Experts of a small language model.
Size: vocabulary 14791, 63.5M parameters.
Training: a variant of SOAP for the experts, 393M tokens, 6000 steps.
Below are experts of layer 5 (counted from 0) of a mixture-of-experts language model. Rows are named up (a neuron's input weights, with its number) and show model dimensions 64-95. Each number is 500 + 50 x the weight over its row's rms, rounded and kept within 0 to 999. Numbers have three digits each.
Before each expert's rows: a language model's description of what the expert responds to. This comes from a sample of Wikipedia text that the model never trained on.

# expert 9
It responds to: Places and dates
up0:511511454499465473471504514422547505496482451512466436463461527494560457528391495476504453548524
up1:665558530493466451564486441525529526514513540559539481475399574503488555540494436464483463534452
up2:439478475503540477580459481380423474503570463537456495614513611523530482444463452577460527448535
up3:488507498528517487495559502538522531431511446555430483518494526526532578475429488490436495455518
up4:489564539552510483423462373569616555539519480498461494484540476483448449493448573444401544408472
up5:584495499423557489562515480509552531517451521552461581459549504480435494465500514508554446501493
up6:523555467519527460414420450520593525542453446454499397528560500432512513508527480503474542506419
up7:533546522433423581509429438438533584556490497482506432525420541514608439499495540516454500520515
up8:634513444433522497496419471509515618505490549406467505429490529535545504493495525491451457511466
up9:517444522508526509479516632512550507543536533453555581412569563511455578450509549486507562475500
up10:585473539386440535456542525551570492492430527499618515417556438486436438460516514489587536534527
up11:574399529508515566539520476465555466502465498528502581503540530465459539520573552588506517494488
up12:484453480429385463441506496509463456530522510477356395420450467498441440493537444535475546511486
up13:451492476466474521497509571465460552454428369584469438476510492530515489546467560548515475528550
up14:469387483516459410557564504563492536460446578511436399505516502537512548465594611505367471404522
up15:430496478512510454453566514500557559482534499491458518507399588503518441425554462468488517476546
up16:445468434560547528487602456475526510568437472524553574564485557580584474550529514492530507406503
up17:487527527430537497476559510538394502469479580524491466475572490512539452411590503511521541545564
up18:485559497636461471518534467502468471495597506462412631515527432507549454463440475476498509489476
up19:234392510580489478470524551497513472501469478467470505479459460512516421447504609513521510418567
up20:561495541419571495444476467421424437478394603529501485422464408503412452476539526475499462574494

# expert 8
It responds to: Roles and positions
up0:447477460585527400567474540452576534507485452511460471521583491538507473519463314463447467516410
up1:484625502502586457512484492441590398508544387529503561499445474443432439618477496465568556508481
up2:513511449481545447523448563532453460480489450452556434422444482527603522553562406524506489550477
up3:436538450487500516541583560578602536507460494545526567485543446467521504573492529473520496549512
up4:505503561502555466517457382544582538422572441495447516516598502447493481484425484426582506416533
up5:446446479547523450497436424492577509439405453477569444422492587439600540527382420532512490432533
up6:471486500473510466551506439444443455470606414489618529480654541537547548507454526479533448439594
up7:490524618548475443541486599550483491530531467503549474486518502586494416484465518441550497556457
up8:490435474502460535576482501479474529523564511608571543494562515552593408569434534504505457506527
up9:471507531515534492468639468482417492560486506486391643577512488545479515409568504499525573472557
up10:513515585506597477487528525408567443497386476429447389456508410521461403517375530506491482614420
up11:534399462445505409479578520412474466530503581434507588543547583417592529479536562465590451443498
up12:480516433459573378483454592457542542556476447492421486461437551465436511551556511531504613510470
up13:516520561551510421484456430557511614444383473549476498481511445549467557543450492476524441501546
up14:521561491451486577459523487456432618445511528372495471479459505467412530432509403465500421456599
up15:466569439489551497420530514455487462451538339556549579516559453575503443467493442535455447498519
up16:504376446482426475402501548542512500485523401531563565530568506489457564463555599519484431566443
up17:568467481511553454506418542538538462487555446486495472431480450505522443510501497501503466573548
up18:500600410549579493461529479437459504403498579488516502584406520501606461565425504549438486460506
up19:624577480506459568456403579505441548658553507428462493497542525537455440501542583492552453569421
up20:492482465419472482559479561426499419446517560465503501464539501475520495430504509534487444435505

# expert 6
It responds to: Articles and determiners
up0:554529405474512520551441486466443561471549467507506473476583449463524534482538496516615534446575
up1:540389536494546506481493539443473455485497463513501390465487423593559545468450453575498482527555
up2:551441557520521530555478544524454515501585454511560397504497461559489509461464399515409466491423
up3:492419465447524469338527473466501500515517521442547497515455375452572605498536457549486543382526
up4:524522498542461523517529477461509534555459447524490413478535550493522436556463565510513490488510
up5:523489515479557447605438459533480497500595545409513520642453577522422555520449521558492484438512
up6:542525602388480437499448468496519459518522497499502548521551459437484484459495571495503540502592
up7:481430401453561534513523557485598510443483431575490512565454503515550531562482495554555430469581
up8:538524393555559542491463495456500530424483547483459545519544505419483540466448458458467517471494
up9:491497471546519450484633422466501529541508527458413558554457499470490525485590489477592521462454
up10:460429428480493498567473531431525565509614573484426531473445388435528569510516467529518480433479
up11:513568488450596533492493545417469574617507519388523474480559507512511450451451429506514526485514
up12:530299434548433483529520543468454510502513463476519556595524457493569510479524388508456450585493
up13:487502557470480406582511506503471461433524464511417403449471548581518539480387533497565437468497
up14:586544525457591441571490450484436492451522518459482535431474478530378597496457501524572449417412
up15:497523526456431513594517573483519487438480427525502550413426440497522558512482595526502461563532
up16:522401522566480524498500597540479546560538453545433554548483439604564473500545560488565559585479
up17:516499499437365546451440556560521471504487475475477522401500469506477448489473423534545487551467
up18:557474507434524495475498499496516515436419558509415386507486507500533518498543510545508510486476
up19:517400514495584502464483468434479488533430525473521589552652473490508563500499574471557483457457
up20:525553533474522447456472532550446502469537466474479558460537445533541586434572488499432478517509

# expert 14
It responds to: Prepositions and action nouns
up0:441466456504503460529542449552495513643483591522427473562494438471469490520473517482584518451511
up1:485518521499527537545622445518506514568463449498492529528603539465471452500598475500393487456486
up2:569492505475491503503480536512441489540502551477534552493594532503528520584534546487417493471567
up3:480553549586455427524467507533509444575594494476537493539477563534454534503517480561526499484483
up4:475508517565527458546417516641540612504461510502410565549548465457532507455510412494538500532412
up5:532494453475468523507496486506461516434525519530572463510530538475520540555399409494532493492527
up6:504538536533458450529601498486480527533547644392596542495594543447439499511563476483556520510509
up7:676525513440507559560539496536473412477478359545536597401470535475493436412583498490559442426498
up8:475472543455541432472574542470457556397596591585418445522580528530471537350555552552494368505593
up9:540463545442489517506450515530476567483464527485362502468512476487476499558603466498538572664430
up10:446415517469426505434554474519431468578452451583512615517497577508569531509500636499562453463543
up11:485520491374548479533519589537406491551429438514473454440543507488513512496439313515533502551546
up12:524486448449423514445429456487395504492497420453472456474462484495473498497460522498528565489565
up13:528471446483552344554457436514419508465452397480490532419331490439577517459528557508522427443455
up14:520544456347544442494500515589425556440414465408521533475571507370583532496571530595445535523467
up15:484409471473476594542507464548478459513527513516525431447541462476534459502479594504453438476601
up16:546494585491555517529470432518554537561416433609448438584570556383537409496540456513427496490464
up17:551489429478400481460556508531558516593507452428570507513532521543428459498507501445534505471460
up18:526417535474541498472528462581572471587518477491489436416503503546593491482397348565553519553444
up19:443600482498478449521556615504497476557416462387512630583523515554561477470615562497436558525501
up20:472546432486386477486491465453448541540535557446476533596435523521524503468475542495411478499510

# expert 0
It responds to: Quoted speech and titles
up0:502468442442461457501464514483504480585522443462413415507533456520521499553514443441491447483527
up1:588464550508544595540494464440585520548486526531612551532525503535458464560404523539477577425462
up2:436459477485511505461388547404535483436406492404602559547455458492444499529482521483621571502510
up3:523452422504589559433469605512501490499463509465515456483519576611486456559513516500442577516500
up4:535512476532552463461407497529560368508492496480487420500547457477527473562491594508371473535505
up5:467533522468581478460391523459494415531456529525515510561531512462431427451494473579511417436599
up6:419479525478551486536538491435493468581439461529460463479429564499541502503542501521548476602536
up7:471522311559520489525544487487495427498459520443455575531425544555573507519456456494635471455484
up8:498522503549477463590484470469534436561509556429557544510453532437430479508513521518533467488494
up9:460503516487470370449496549600469509527571436651521480452519451577518526473592556464528493507461
up10:512469544507549467458552509461502546502516447519433487530545438561502470499553510474562517442476
up11:641459456383499501538470476501497473553485516550441501511534463422511419486509535536494401482505
up12:543543568515508543453503525507542512533556509579506468400611489539476445508465491501561552510495
up13:552528450501474540493467493552500527496480513534474571473515569541584489471524509490569465569481
up14:510416519512444471512556479474475501538457512462566473461455460525510515520487614505526530404481
up15:501500543458572541486472569493541496480515524533534475574467477518471448509517484540561476465466
up16:484550514428573488494527562579502527475487445475466506518520569489597493400570552580511487419512
up17:505529450454494470536418502499437538506455528466418447493520522467501424531368519512482445454595
up18:581550454521546384572517471572545424513550553470584532544445518448559513501576560528505560445602
up19:565406424483485534438464558562516535529584465497489496499491550568575467491460469455484574513504
up20:406540518504562417547473434492418529506523481462522546684579491438506467484540398552567445489576

# expert 15
It responds to: Table and infobox headers
up0:564499513440474509530455492469546467406530537433518484434453410579498513518422558456531407528467
up1:512444466574506506497624457576409476492491504548519507548455478453470450435508566533529425474372
up2:424476538591503510517465469565442472512466611478528485413553480492434494572475532485460536447529
up3:496426541571486438518519537493582449428562468490425462515467400649523570599482479484491498427562
up4:534476484501506527518446418405582565491455502528512473447512484457500586457536504460481551560426
up5:449517500515541505525529437441354506433616474584378468552453510492499541606521461527475518532542
up6:559580459463499482488375570585394420407532439489490451524448495507596587530555508465390383530509
up7:601521485402452471483491515505461571453522462560483430521443415488463511473541490545492447489554
up8:408475423445490526469442525468587455518466535431454537520484503529435525509470539536510570477445
up9:495445444439562486465450577536469503512446465519537527549490384551576460553531518557438458507486
up10:563380552550517484542461508501615554538440447543462438477443499438573515515414438549535441497475
up11:482395492447489496494455510442518571440561480490563494472532465577489432534515558476512461466431
up12:531506491420545461511427437535478509492495511483467441538449472461493516487518470468486452501484
up13:498479481570399444441485585494521582576497523540452494475472434562454455453475604489462459450466
up14:548478461457495548460574462549607498506396528472453524547573480492480501514495555562496561467532
up15:508529453432539530399481515416466490530486410511450548464573449538512466571477554495541602516489
up16:556549596480547504509477481498359538524470587590426456489509572433495436455499468549510467464553
up17:519487561503545558562475556473477429497460553536448490482502502463475441436427439499479484518414
up18:486528486499535439510425493543507585433463475536558478598537504519556598496558505507521485395602
up19:505534491601497501424502626473628450509539565402532477385501442557396531551452534489413464459356
up20:562421425440580471449526537608557511485521573490474382414422471500484507460509532442566494492442

# expert 12
It responds to: Mid-word syllable fragments
up0:488366534558565440585482483576417496530564488465461447551491407472542491515465447524428520439493
up1:479396465551558469603526556516436580519483486567500558486468492590525497545552450498468534472516
up2:522484469514534462480458555580489460542562438560423551519627594597501430475545457485490467411533
up3:415436543453541497532521434420455487552473446522496486479625500419525546495415599510533478580538
up4:559563458567556477465487492468522459506429444476507590390485542490501449477481437542562524564504
up5:543541473429587443529571540524471416540482448511559552483427449420512534444565506523540579498558
up6:542510506458486517558470539453504425419577433560488507377572496423510479569599485482453526428495
up7:611553503464556513486554502461536487490510512513609497468483475530444449490475433472547399421519
up8:584503504473527544527515500520561381406446558512480493524580420475521461532476393474586453365492
up9:458555505499446556485478437458514540434518469577459542591514546491567473480452540515577500446472
up10:493488507496570498500502519430371494499558564527531488546514515338528514552535513495398524560550
up11:520472486460393401427441422545458568471581499495420509509513456464411535427517594467466500549524
up12:476489474462398505573467599457464415425432607424444573577443501516590511550484415529471487464548
up13:499515418463449480467511419551385460455554483496472497499354516443528491473559440501491556550387
up14:546391513390498563464555514438526517475442569548487469562572529497512554582499489496466481476567
up15:469451558530482568361499411484526498592487545505545582476574513486525500409473507486483466612465
up16:518421460426543409464537510404397457409526539468546483496536520555509527499481523484496457434515
up17:515441459546580583511530518492558486587511482497459511519441532408525488565509393481447463406499
up18:436452468472448499432522437339550490506438504497439563472434531530502531448327494562488568411446
up19:571393505484509510608424535617501574545535481517407400469537498496541494538429567519556447494416
up20:467557551411609488537514491409444506636494481506485464481511477509483485474438517560480518483550

# expert 3
It responds to: Verbs and verb pieces
up0:457429486522373562445495503462582535511539443536507524453502521437497433523481498483490452508471
up1:547446476514507489536412603429516437504430500480396455511485579491477394448530425489544460478461
up2:468529460466425473447523498488413367535584495491562520486521571581509510457611508522530496608526
up3:517467453470561443542448550475543520411506463618461559453513587502519483516411492503469497611512
up4:479478506401493456502513434430511578428424588508498404459495466510477448567553542515573452474494
up5:479441524561482482547573500472489576482454519581531561498568553426466499503503607487468565501477
up6:371506444443456543406495598478569474490539495537555459583506460561539357513535433471519519528564
up7:485576507458478412506464428516481473435557599382506404456513586461462493542510616472423450457508
up8:576555515493466537532485419499455412541443481453505538550527470469496431425486491479487539527463
up9:529400394500525514475489532581559452448449508499522547427452412518556506563576466522429503542534
up10:469605500451494513525441516540509498428418470472501486491552512398486484549529471500537526394563
up11:452571505436498432561517596538512463471459468437502571473479499506483450518588509530509457375518
up12:468560570494471479533507545518437478524485489564501525551523524515478467397517468534458494500562
up13:453479543493514508458541514460441479445483500450588498504442535551504406570455500592459478485522
up14:466505529484563484499595470484482478579537561511519485448428614401471463512500511505585550479454
up15:531402449467534449504400449514416393525561440427498476553511387510547344478393514521453465560474
up16:514502407412524476494402551567526546551535493450552542450494479547452515538434367495473571424490
up17:495561483484522501372437528527573565414503444533473514551469491629493503528586490470505565517448
up18:527547517509581482530456551460502550452531388506485440607483474529524487514427485532507520435547
up19:470506449329478440433556535616515510492471475479451536548465550476544548411461413535443524473490
up20:490490432464508527539466607435456568482487397474492546456512529560513458551542469473452486542477

# expert 2
It responds to: Taxonomic names and descriptions
up0:472447602421499533465547557453491414441578521435386434431436495489422472411493514487513440454558
up1:458539522528537499373584407486478474616470476531500489535531540430557463463517521476493453431515
up2:506419544504501403509492417520435516449568387513618552525526553576463488478529569512489542466613
up3:512461431528492510481544526579424530521438496454572506476471532473496480547511454556609412455456
up4:499518510514468489444462550408579561527472523440481481510508572510461569460417511460376467500522
up5:527493513478524508542515534545484583491516482582439412464636535493447482512496540456414468549498
up6:478548586451452438493545499591557496572543499516478418491551518538536486548498499494427513532496
up7:430449504425522470476445442482467463574575489463476567448515591530530497469574521490494408498438
up8:553572537514606501553520504549522491534522485497387549471432525572576536477587538433464511420474
up9:500456467441492478558432563413425505496456497448440450541476506479497451525439513521491605462518
up10:468489545543497527487572557501511546486520517552383415498496489402493571506498527529397382490596
up11:541538524502655546533479562419550543556484465580515552505423495420458641501569413508537531470543
up12:583464570465409413606599485499614449486502568560475440362485482487492523568454412501547525517542
up13:505468478461497429443514520444563490587546515446529532502456493527432556460597363482526433464400
up14:489472464530635482528544551508504606464504503426460483450539579557474529376510530503438452504561
up15:530463547516448485411653508379490528563477595518576475530527452451510521452494504487542518454602
up16:452573475496519496394418561525498508490482542503484472433490382505508426466547558538587425523519
up17:518591397465497547570529528419436447471493486544471479502493476566571431461519565508473475466512
up18:559463523503610564435462410506550551504367495592456480498430528449481421522518468500395525492590
up19:488451487531536505509467437524416557627514562529511551558502615585493506499574396501441378479460
up20:511505488483510416497467536471569414486497474553433479574536495521571469473573497450500503485500

# expert 10
It responds to: Personal name pieces
up0:562494403489517593518405479467495456464471526460516497484550517526563477533460505506463550487505
up1:558491480556416468476480521491474516544524504494321516493397508544522493465459332501505490472519
up2:602474455492557460464478565425469571578621531462496424439588476541382540419493570506538483452592
up3:593567589546611437612559574485536619514526512503437430493512473435562493537494561481471577515552
up4:526551518481547473541470404466474491557604472509493498518557573437523464513606513499515491346487
up5:525358475507544621410439609549551526469583517596439486552383615556619463481551555538459405351535
up6:408456487485481373531504531560446458465567535550464471427474506591473517529523407547502517415527
up7:409531520522405451558388556471445495522481433444465421432435546558432475415512417532482477558536
up8:540566646414477552389553531443554534473482559446526429538562532534510473526525539431549435537586
up9:488408522498468529453601596475421526453567514502459494466502456484585486531573551549487361443489
up10:533493455460567670408466519608484504567425530540510541458537441461579475523441420523472463556470
up11:551499560505458469438487503496428466615496499470498570462493506446599480468475398551570537562460
up12:490565466491446489478459459503521530579511590459509503489532435442477496490496525515509494604456
up13:494365474540567498469464558513541558550452379505539489516532477543532436600430524505509443540506
up14:435472497477562578562570497535479495583489431514545471486511469458557447519584404513508464415483
up15:552474492506429512519383585509440528538518455488523529466555474431574502517473443508376448499515
up16:466406554527502447520508482445507483617603567408487450500595571484553516578506486555500618529575
up17:513496486434600494375438462544490547525528496516446517504497465479463473548597490465517523538551
up18:534517484476409447500421505522419462441499475474458536572482456530442504480529472501451459453565
up19:473539517538544533424455526550484501517495472463457550463526492442534507472546484514512395475505
up20:659490557542544508450597546462535516545581531567560479524475565482518448448475649515522484427523

# expert 7
It responds to: Table separators, list dashes
up0:571584505474525550497493418503635454524435527443444617514509499539448486489556493454412499446471
up1:551583600531553499584446587569536474557454475480479476435482467483498534438553442546527455435568
up2:552524475483510436501569522487480476560517535434489467544475575548516536514563573479459488577472
up3:457417578533536571578488424568461545408450460416463472466540532524417457526551534496427502502488
up4:467484501488526503443586518544486391560445458549583508516446586457518461481532586543569405605469
up5:466476447498489482465386549519487520557536536492383513549464499539518496483510497565457504482548
up6:567602625462479469491530489527488572511553500469499411457556491431419455517528532477525534569510
up7:455551520404479433544436532438492560555442519566571309556526496489439465492457441507571529474474
up8:427411543549515492587490424429546543429458446426512533431488560466615391439498472529469504457540
up9:460436483417537492508434522491531507482543555493501527571412516512534408526482486529481513594571
up10:592580532476552452414521512519447623433517490442412480475600476485467480383598501504449517536663
up11:409545534519494500552434573462448438573478382486470524458532639480495503501512543478434529526486
up12:546499475415565541465575604559538517488469408519351544512506497501589497547555481551414562493450
up13:512497443496538483403516515491655633474528492494507545434520433527455594477539473473518478587549
up14:527451542554500498565567468510442577551542531559418524596557560583497533556560507462548492417469
up15:512644460494490470546571478539486457594460444445497470479511524557488507414551493469486491501528
up16:501499515496499542515606467424375511604507552475593544592612541439392474488562420535484556506524
up17:532561561409510580414531561551506505435434522430529544435505543505450527433532524457521604468431
up18:480530460498529439495560586495450545495583569403478536513544503520360524479467589492478547544431
up19:442409531527456462445526502489535463507605410549592559555396527487443415545512515529412468531521
up20:576571505607437501504437549513450475461513530448538500421424454597459529435588472530428543357411

# expert 4
It responds to: Institutions and academic fields
up0:540502579492515558574518501582507527505524538594497480525568556565471477468536557481438522499491
up1:476513542423440535489445450496524559514363497425335409415566468485452460470509510485539455509505
up2:483493448500555470482453473513407468485542442523465422518478461531439508523494502554495640377527
up3:531613504492568475481423460444507500523553484504522567590492559516501498524499499557573539568551
up4:471514542497539459498606534651535540473391516438325491565451435478473486551469537521463475536556
up5:468493533417421591535506433471582506513440356485489559474457488465494512489484410477587530539506
up6:505509490522492638541538566452324532548562546499465414476524497518460418506527504584582476492540
up7:508465559436465456511585515559548504621467473462459450410553546487411444475532557500470495506447
up8:487475539489530533374566524492457559554641558601465502460525504508545524465542588494550485598460
up9:528529526531471496498550436551596465499573505477610536465509472526493447461510496493471452569480
up10:454521542495485530530446632541434489519563422525474389449432504518453437417510411531486586472505
up11:471509519445491414537552531589516557447441456494576421618517537472519427500529533507432501492516
up12:456490520538587563574505508550523555488534508466549475518431399478487463403507566504438541443492
up13:527419499436512554485561567579494449485528537611460491516464464506485444372502563572558591571520
up14:525439530480439490529540466626469456450476415461487454431551464496533542480496506489517575441556
up15:560526470568498463442521546523534485583541598405531485474433442471440499501540503499441458459417
up16:478557461423544458521522502532549479558448559495474594559536492471441458495517560526448535548558
up17:491584497410468531530534517588567544500407452439516545520505531490509530440535525533555486593500
up18:543457530492395575488560487559466512443466451556421386538620540481374410513591480577460467416462
up19:472415493465484517558546429430483456472525431531661417503417551463578573475539493538588460501543
up20:489566561391443438579468491606494487469503583573547455493571523534443511479485485504513528596527

# expert 5
It responds to: Numbers and number words
up0:499535452471516488585478559533443441376407508536507492545433523499494514521527546532482502492509
up1:511470530488555498585465379429494549495510455409549501550581547516451470433487567524465513489538
up2:496476480474496536550513453384513520553434488447505438465553532492491506504468423457551470517481
up3:469539587555525548461530504491497519534450535415603535434522521536470510500490463447474475501479
up4:554487503454474467534530525456505496522512449441480499499495512510451554499498527539495482530547
up5:512654496362406509467485487465459462566468484578479488544576530504454524609586539568585476525504
up6:443493465515427471522458422571510499501449532488532527463599506543591574437513493496458527500561
up7:537531480472530467453500607473466497507517515510449540518554450520496471513545513498458483407547
up8:588541544462488530529509557473480500494471575484453473540539521530476536433602518524472444401546
up9:457402483482459502472417478362598490540434487475555574491471461511560426453592517519504505552606
up10:564585505413478430480560411470498576569558535489469459503535507480465470522447442513476537448510
up11:565464565526458434610587495488536545408465510517481493513553555528561499457454461488468468531516
up12:508572435514549507515427490510470482459463499563482498430486428483428482585548541468582540482500
up13:478510387467492556491480484487515493502478525440480427498393441449493462522408463534573536530612
up14:465546536527545585514493416517522457490581528525571543481558519427430475562480583491494494543543
up15:497526514624557512483546526455576519528502646580434445525407502543473471479553452479554526520523
up16:523391580581536467552547553549545521479547478446542547608532444557587510463493454481465491475412
up17:507547567546505457516635429583572466475490568562432541506415518491466448385539514496425480541537
up18:513503470427552478530479531494565472528432366478538540437544504392545527512602556496470482543537
up19:556550568647479423464460459547427526533501559431445482484537590555419519430474523517523473528547
up20:559415559488490458492442651520477544488537477431548463479568387545449515500523516562532481452441

# expert 1
It responds to: Titles and table rows
up0:487512517499436475465498463406437604506550480477449507487577483498516435518464540485492553452530
up1:439599457533466509515491532435536490438491584419546506516382478590478453480482503553540481499467
up2:444375465522522481485470495539446488511488501561409511483539551598503520462557513520360447513416
up3:526512541547504417502444483353527551476557490551526445509490534534541490441486409472462440516480
up4:566603489510553519493560486523450464553479526400529509469540580569478496417500551463522569515515
up5:490413481418442493475551590530450432535469446511536488518456493501493434463444561528530444569464
up6:571465493537389593530423465532397480508497484454479527428473523486542485492594490480588417537449
up7:509412459563497562572511404551471512502406471448521505511533446523521513553568486517510457483509
up8:598612525428523472507392550567496493468354468474419457430499549490493476463499547504496547607476
up9:570529368501509562428416533496568445471515474374445587479508489516374442466499508494443571565478
up10:492401514443507568633462469545517552409429537488556503448576491455473488544534422581532532358409
up11:588557429616591459476420461554369541523508499486565553487480520495472420479548387440493430528468
up12:487551542529493532526534464556531548488504573506648495501487585487476597425490521457364478498453
up13:569415473512422489605511556516428439460509469541520430584532489508560544546493474527598455473542
up14:434530515409535453675478600561419558477496465478415440502595439465465496533472607522575599414495
up15:519489511537420458517429525539531485539421470391515531550436510632417538517571551532497451548470
up16:516423463485493493470468447446406425424433565498520519490555493518513513487508484526407518452494
up17:465463562464455477573570576499448476454487515550508434477545399575516459536522479547446480429456
up18:524712586488471471582460510560471497491473524472502498548587592585548452438507491454491459493561
up19:487465449467436448436566511495481487516532568456503461506553563490514481503507465519499505426443
up20:518462530526430478509498432493528471518585560378530494520506503500595481558493474477473498516576

# expert 13
It responds to: Foreign scripts, transliterations
up0:542521388577493504419485512511536441414514446456510586432494401566563460471532500545580516426547
up1:511496421611442505536433430488432538469472440488533522536441416622522517466457485557429464486527
up2:609497579429496459549581458474527458539485514514507542508467469468504416517427530486460508495527
up3:426543554474468421492463499544429474604567508530444596476545472513444545533499478492520503587467
up4:428510512533486512597489508485536544473481470529520499484464511513503506449427499493460443499560
up5:542500458517520483560479411504545507455461483448466557444593562556424454470444475500503474460417
up6:533530479392433522453365534471412555534408437520449484668578506511454474460534624484470475578492
up7:459508481542474573485347512471433538454517485464398531556618530368489423454614568518554545508472
up8:486480521513531538558440529491589500391500534599481605525484534520456423572464425550587506574393
up9:486491519482487588511471495471495530470422441500492478593531429488507435505519564524543425523513
up10:511507498516431528456491513583565585422382556470443378592484530466466453515524510504491527432487
up11:504480403521540530483455452472431519504477411532488476475480473477528480490488504445555518437505
up12:441495405518519471463473455482448467457515440498513502539545607446477497576566460525475593441537
up13:564532491464503439541553373492499474512524543513540473566565592600512469491416578528556516484521
up14:553462381437561558503416599528561491402433420499490445493424538479510492525506502558447468477576
up15:492442479529516554502486513484410512430430489448454530443548469520531603427506458539575475485525
up16:475426590531499458578471445473482513426478517433459471497568445507489514455514505525429489529487
up17:448485491503481492530601565529501612356513542579424404468460423530561412535467517502488548458530
up18:509516510541444609539500438460509529452497471453483569531516500484554415535512433515594488512523
up19:464486440411468467549519434598510523556560504485503524618437437509529476546523422466517503452543
up20:517529500522461412504472511502487470609523481471559551455583536450434421397557553482432498522481

# expert 11
It responds to: Name fragments
up0:446363599490517384580539470358563465425535449481554487479464487535556470481537486465457468484537
up1:608538489423537452477496533402472530446549497652649578444517435517498532495515424515467482486463
up2:507473476529539446398530523483530516534473471524466579478483538592527565504580542496511448398404
up3:470551482481528503463387468559583461525454511528556477458508442539501488476578477518532503504468
up4:522703524560497484514433386574540576461575462428476548462580515419563465428498457519525569557399
up5:483508605499503496484532543474496511509560497542538458570500543507489506504551572472537473518535
up6:597486529437512413484535564455572482513414459482470485492518612561505475598503524475577500476505
up7:483483529469429456486568615426416451530512496519471464574460626533499474468509467514466490480494
up8:446445462550497611571499508452517555581576465548460580493489531609403503455406469572507542473443
up9:489467574535512407523503563581513527460474431470479517382565496432512525467487641546456546548513
up10:452549458489500470459567497524436476373556504550481530460385532522530486489541397479511550508485
up11:438481439578443510497424467525524510516439460468445525393505432484480526500478516467529452521454
up12:571456438511463503452468422515438484477569442580470571492420501593529522480551447488523556479530
up13:435472486399572509521577513532467462525474488468418506557459466457508509437524515502577625571468
up14:578473440485428485535463581668543530501554553523473548486523472486425430499501430478524556472496
up15:391499525433366529471546503450439467540489507483433564565467551538501483538456486511537458509512
up16:495562485554577465545437478522416514534480483501487423493487469507485520502622506509493528517411
up17:548475507460529551556430507553495414460527348517509466497469563578474461447451476475535501614512
up18:502329485498503498587448540599424460481588423488484551488470625445556432560504528462489499538455
up19:526409499442499463508460360580530491517489440429436460422472510619464519636580517532464502394436
up20:532507515474529449476431560590422462372454476528507470590441324567533454574535382492412475520485